config.toml
n_layer = 8
d_expert = 96
d_shared_expert = 0
activation = "swiglu"
router_score = "softmax"
normalize_top_k = false
routed_scale = 11.7
lr_router = 0.00101
vocab_size = 2048
norm = "rmsnorm"
tie_embeddings = "early"
lr = 0.00751
batch_tokens = 131072
train_tokens = 638000000
Below are experts of layer 4 (counted from 0) of a mixture-of-experts language model. Rows are named router (the router's row for the expert), gate (a neuron's input weights, with its number), up (a neuron's input weights, with its number), down (a neuron's output weights, with its number) and show model dimensions 0-223. Each number is 50 + 15 x the weight over its row's rms, rounded and kept within 0 to 99.
Before each expert's rows: a language model's description of what the expert responds to; "comes after" lists some tokens at least twice as common just before its tokens as in all text. This comes from a sample of Wikipedia text that the model never trained on. Tokens count by the router's weight.

# expert 59
It responds to: Table cells, capitals. Pipes and capital-letter word starts in sports statistics tables and prose, such as R, Tr, Mar, Nov, Ed-wards.
comes after: " |", "0", "z", "k", " J", " R"
router:34 64 56 62 47 49 41 55 59 71 33 46 57 74 58 38 62 40 39 67 35 30 48 30 53 38 41 58 62 35 43 69 60 40 27 62 39 35 27 66 35 37 42 35 55 74 37 57 48 69 33 32 71 40 68 39 29 60 36 33 68 65 30 66 36 72 65 38 33 72 65 63 26 55 63 34 69 33 38 26 29 39 68 66 68 68 68 31 42 41 61 64 40 32 51 57 34 44 56 35 31 35 34 37 61 54 31 40 58 41 58 70 62 34 33 33 67 32 66 66 66 39 35 59 41 64 55 40 61 31 52 64 34 33 73 66 34 67 61 19 67 66 70 66 68 67 37 28 37 30 64 29 26 39 43 33 33 31 38 39 56 67 35 56 39 32 42 34 60 63 47 34 75 36 61 45 40 75 62 64 34 62 34 73 56 51 30 37 76 40 41 64 63 67 40 54 31 65 58 59 53 41 31 72 34 65 75 40 37 66 32 35 70 31 59 66 71 63 33 59 33 70 61 70
gate4:21 47 45 66 31 48 55 22 36 49 66 44 55 61 36 53 56 49 42 68 55 40 26 60 41 38 50 39 32 36 64 54 41 60 57 51 45 59 24 52 17 41 60 30 66 56 60 39 29 96 33 61 55 37 66 58 55 60 62 23 36 36 46 52 46 64 37 57 60 46 64 57 46 70 48 33 61 56 72 58 35 80 35 52 37 83 44 45 53 12 48 56 49 43 60 51 48 57 39 71 51 65 25 45 61 51 47 42 32 32 82 46 60 52 54 41 48 44 61 47 64 70 36 76 48 55 50 62 63 52 20 67 18 51 23 56 33 65 41 68 51 68 88 64 36 35 39 46 13 44 56 43 34 48 61 75 45 77 30 50 68 32 50 38 53 47 79 89 40 42 50 64 70 49 75 40 44 42 42 93 34 63 75 45 48 60 62 40 35 50 45 35 35 41 30 50 35 59 49 38 43 65 35 29 43 56 42 60 14 47 59 33 52 31 45 22 54 41 45 47 61 65 66 44
up4:46 37 45 38 65 32 55 58 44 24 69 35 51 39 54 60 43 28 58 58 41 35 55 68 58 04 59 54 45 21 30 58 70 69 66 43 50 49 30 36 54 49 56 31 56 54 54 35 32 64 56 37 48 41 53 60 78 15 60 40 39 45 65 74 58 64 55 15 68 36 44 35 51 48 36 16 45 59 60 28 37 44 62 25 35 48 29 14 79 49 45 47 57 42 46 83 25 68 62 70 51 42 25 30 46 47 54 47 74 43 46 49 55 45 69 54 45 50 60 55 27 62 26 74 33 58 35 66 70 61 20 51 51 71 27 60 48 40 43 32 31 37 37 53 79 66 32 39 63 57 46 69 38 51 70 53 59 59 87 48 55 56 45 46 47 60 26 57 43 47 56 73 37 42 60 60 67 57 41 73 66 65 64 75 62 64 56 74 56 32 53 49 73 46 60 57 29 58 57 46 52 37 40 29 81 61 74 67 32 43 44 59 60 57 49 16 62 37 68 48 52 63 55 77
down4:63 60 49 24 47 51 62 38 56 57 24 38 61 47 61 33 58 68 57 50 44 27 54 53 69 36 44 59 30 50 43 62 32 75 53 46 35 45 34 37 58 53 45 39 83 33 62 58 64 26 52 30 37 44 58 65 71 60 45 79 40 40 41 35 51 55 52 66 26 43 54 37 44 49 50 84 50 83 33 55 65 46 54 47 28 42 25 20 46 45 51 43 45 44 48 61 65 25 52 49 47 24 52 61 47 41 48 72 33 42 39 48 43 43 27 53 52 52 31 35 51 63 33 41 45 73 76 34 39 45 65 34 50 48 86 61 53 10 32 32 29 43 52 06 39 52 52 62 41 54 73 30 39 62 69 48 41 58 59 21 29 68 33 53 29 28 48 56 53 71 75 39 76 27 41 48 43 44 27 46 51 40 22 56 51 92 74 51 34 52 81 61 49 40 78 56 36 57 46 72 35 51 68 43 66 55 59 23 76 53 35 41 63 54 42 37 38 39 64 58 44 65 17 53

# expert 6
It responds to: Names after colons. Start of proper names and list items after colons, commas or "such as", often foreign or accented, e.g. Je, Joh, Italy.
comes after: ":", " |", " from", " in", "m", "3"
router:29 47 62 64 62 35 35 46 58 61 37 54 69 71 45 24 55 35 40 48 28 33 45 39 50 42 46 61 57 41 45 67 61 34 36 69 37 36 30 67 36 38 42 37 53 58 22 62 42 69 39 27 60 38 60 33 39 56 39 26 72 75 27 60 37 67 59 38 35 72 72 64 35 60 67 28 57 40 42 50 39 42 64 67 70 61 72 32 55 31 62 59 29 31 55 62 32 50 61 33 33 31 35 31 62 42 32 30 49 31 61 62 63 32 33 36 62 32 67 59 75 46 33 65 37 65 68 28 66 37 58 62 35 38 68 72 29 59 64 27 66 70 62 69 68 64 47 31 36 29 65 38 46 39 52 32 33 39 46 37 39 56 31 53 30 41 39 35 64 77 44 35 73 36 68 35 36 66 68 69 31 74 37 70 62 43 31 33 72 35 35 67 58 63 40 63 26 72 54 56 47 41 35 68 36 65 66 34 32 68 43 35 63 34 65 62 69 64 37 72 34 69 46 65
gate0:62 46 71 44 59 64 28 42 32 66 59 48 35 55 49 67 33 47 79 23 20 25 48 55 67 47 55 66 45 57 40 54 57 27 66 42 46 50 34 52 70 25 49 47 65 29 16 71 53 33 40 58 55 38 50 34 26 44 40 62 72 52 58 57 56 35 76 66 80 35 27 65 42 61 83 30 45 65 39 46 49 34 58 78 63 44 39 57 50 25 62 51 56 47 37 40 35 46 80 43 56 61 41 22 68 43 48 42 27 58 43 38 45 27 28 71 63 54 74 61 66 41 35 39 32 47 68 58 48 50 50 26 52 53 47 39 27 64 53 73 52 39 57 48 94 32 32 37 63 72 46 60 39 28 54 57 38 45 59 58 58 53 76 62 52 47 68 09 67 54 42 27 56 56 26 47 44 35 36 39 50 66 82 79 42 54 55 28 50 37 60 48 48 46 58 49 65 52 51 61 47 78 34 97 32 72 50 71 63 45 51 48 42 52 49 56 24 36 53 43 60 52 50 74
up0:43 62 41 55 63 73 53 46 61 54 27 50 64 47 22 76 26 33 47 43 61 77 57 31 59 51 33 47 25 48 50 56 50 26 45 44 56 65 48 63 57 39 51 48 29 71 41 47 35 53 74 52 29 39 34 39 55 31 33 66 47 68 39 45 43 46 63 71 64 42 43 45 49 42 51 73 51 73 86 44 33 59 82 64 76 44 52 69 61 69 52 78 69 72 68 67 33 38 67 49 34 67 64 43 48 46 33 63 94 60 62 37 43 50 59 38 63 51 39 58 18 35 44 76 42 48 64 72 71 35 22 80 43 54 43 38 43 37 15 21 81 43 47 80 55 41 66 66 63 85 59 64 51 55 62 44 49 52 50 30 45 43 70 44 26 37 38 79 62 48 47 52 39 49 61 40 44 60 62 43 56 46 37 54 37 54 25 66 39 57 46 71 47 61 47 48 48 59 33 48 48 40 54 60 38 37 65 52 60 45 35 99 29 17 73 60 43 69 58 44 27 57 45 40
down0:45 64 48 22 46 34 40 47 49 65 37 54 47 51 60 11 45 71 53 55 42 42 28 72 30 61 29 60 25 49 81 39 35 43 32 64 35 46 41 34 86 61 42 47 55 24 35 39 65 80 57 68 49 47 51 57 82 42 67 74 53 52 42 28 71 52 75 34 57 48 29 31 48 50 28 47 46 52 50 28 31 67 55 39 75 40 34 55 62 39 66 27 37 43 57 45 57 73 52 43 52 55 66 58 51 50 49 73 36 38 53 54 46 55 45 49 67 88 42 55 94 63 33 51 58 53 31 47 33 67 57 38 32 64 32 56 33 64 60 29 53 52 28 36 39 75 44 49 79 52 68 47 64 57 61 52 49 32 66 56 43 42 39 36 38 44 59 56 32 52 36 46 40 48 45 23 46 48 68 53 47 22 47 39 42 07 60 61 45 44 43 32 21 44 65 26 73 26 35 58 30 49 50 27 49 65 35 18 53 57 70 39 27 67 53 43 37 22 79 48 60 57 53 26

# expert 41
It responds to: Year digits, headings. Digits inside years such as 20-2-5, section heading marks ==, and words like High, University, won in biographies.
comes after: "0", "2", ".\n\n", " in", " K", "–"
router:31 77 54 67 60 47 39 38 46 74 27 48 62 65 62 32 54 35 31 72 31 30 65 37 59 40 37 65 60 29 32 64 65 38 35 68 31 33 36 62 32 43 44 33 58 63 36 66 40 65 33 29 71 34 60 30 28 70 38 35 74 65 35 63 33 67 62 39 36 69 56 62 29 56 70 35 47 33 33 55 30 43 66 67 72 65 70 35 57 39 59 43 33 35 44 65 37 36 65 41 34 41 36 34 70 50 35 40 71 32 64 67 68 35 33 38 64 29 58 61 64 45 36 67 38 65 61 35 65 24 36 62 35 31 66 73 40 66 68 41 64 67 64 64 64 61 40 41 34 38 67 34 42 39 41 43 44 35 33 45 56 57 31 63 36 34 37 30 61 61 39 30 67 36 68 26 37 59 52 65 33 63 38 64 64 55 29 32 67 38 38 73 62 71 39 66 36 68 64 64 52 49 29 64 40 68 64 42 34 69 42 32 66 33 62 65 72 63 25 38 32 68 55 69
gate0:39 45 63 34 34 55 63 53 72 54 30 19 35 61 47 58 50 73 34 44 31 43 47 35 70 55 33 54 32 62 29 39 56 52 39 40 44 52 56 42 64 51 40 37 38 32 56 50 57 62 30 49 18 32 62 58 50 46 36 54 56 79 36 80 30 57 60 97 52 50 48 55 53 67 68 35 57 58 38 40 43 27 64 59 49 23 30 61 63 27 44 35 61 55 47 59 49 35 46 70 52 68 56 43 70 35 84 30 19 46 43 65 30 47 71 67 57 44 73 77 50 55 32 54 63 64 59 34 51 43 54 54 40 53 46 55 36 42 63 71 40 87 56 51 77 38 47 48 39 66 60 25 87 42 61 42 32 52 49 70 57 49 55 49 38 48 66 33 78 44 24 60 58 69 61 44 24 57 75 54 58 48 41 54 69 14 32 38 47 11 45 68 30 53 45 45 36 53 49 60 50 54 42 54 46 63 56 63 33 51 29 01 68 31 72 42 65 35 47 59 28 76 40 49
up0:36 50 63 41 46 63 46 53 59 66 79 37 31 41 38 75 37 47 61 46 40 72 69 80 54 38 45 36 53 47 38 31 36 56 47 58 52 57 59 49 69 41 39 66 27 65 34 77 69 53 47 55 79 49 34 65 51 43 40 57 44 65 55 62 46 29 42 36 70 61 39 65 55 85 62 63 25 48 49 42 40 59 49 57 50 35 51 48 64 60 72 40 69 46 48 64 59 55 68 33 60 65 60 47 77 37 49 38 53 51 51 24 49 33 44 38 82 52 45 51 45 48 39 31 21 58 63 62 35 38 55 76 44 34 50 39 74 60 40 51 37 26 70 70 31 55 66 55 39 57 46 27 43 62 62 42 40 86 42 12 54 60 66 36 36 22 62 37 73 28 56 52 39 70 57 50 27 57 74 00 59 42 46 61 46 45 37 61 51 85 46 42 15 79 70 37 39 50 41 12 59 42 44 66 47 68 52 25 45 53 39 66 48 26 51 59 31 52 51 34 51 45 44 38
down0:58 63 63 52 47 52 63 39 44 38 34 52 56 56 28 61 52 56 90 62 58 40 57 56 52 85 71 31 51 41 51 25 87 46 58 47 42 30 42 39 50 57 44 33 49 44 50 53 43 66 44 50 56 23 51 60 37 61 51 29 58 43 58 35 53 59 68 48 38 86 89 40 42 72 41 38 33 68 49 44 48 39 43 60 37 36 54 31 24 70 48 74 52 60 44 39 52 37 48 42 66 66 37 60 31 27 64 70 32 47 61 36 46 55 39 51 40 33 45 40 53 12 77 64 57 15 52 45 58 56 59 85 49 93 18 09 39 69 46 38 32 25 55 62 56 52 46 54 61 33 33 66 60 52 70 44 25 31 46 51 58 72 67 72 75 80 69 46 66 41 39 83 41 53 44 66 51 61 36 36 62 52 43 49 63 50 32 42 50 45 62 43 63 62 49 51 38 08 47 60 26 64 81 50 71 41 47 50 54 41 44 60 77 61 54 62 49 56 42 27 48 56 65 45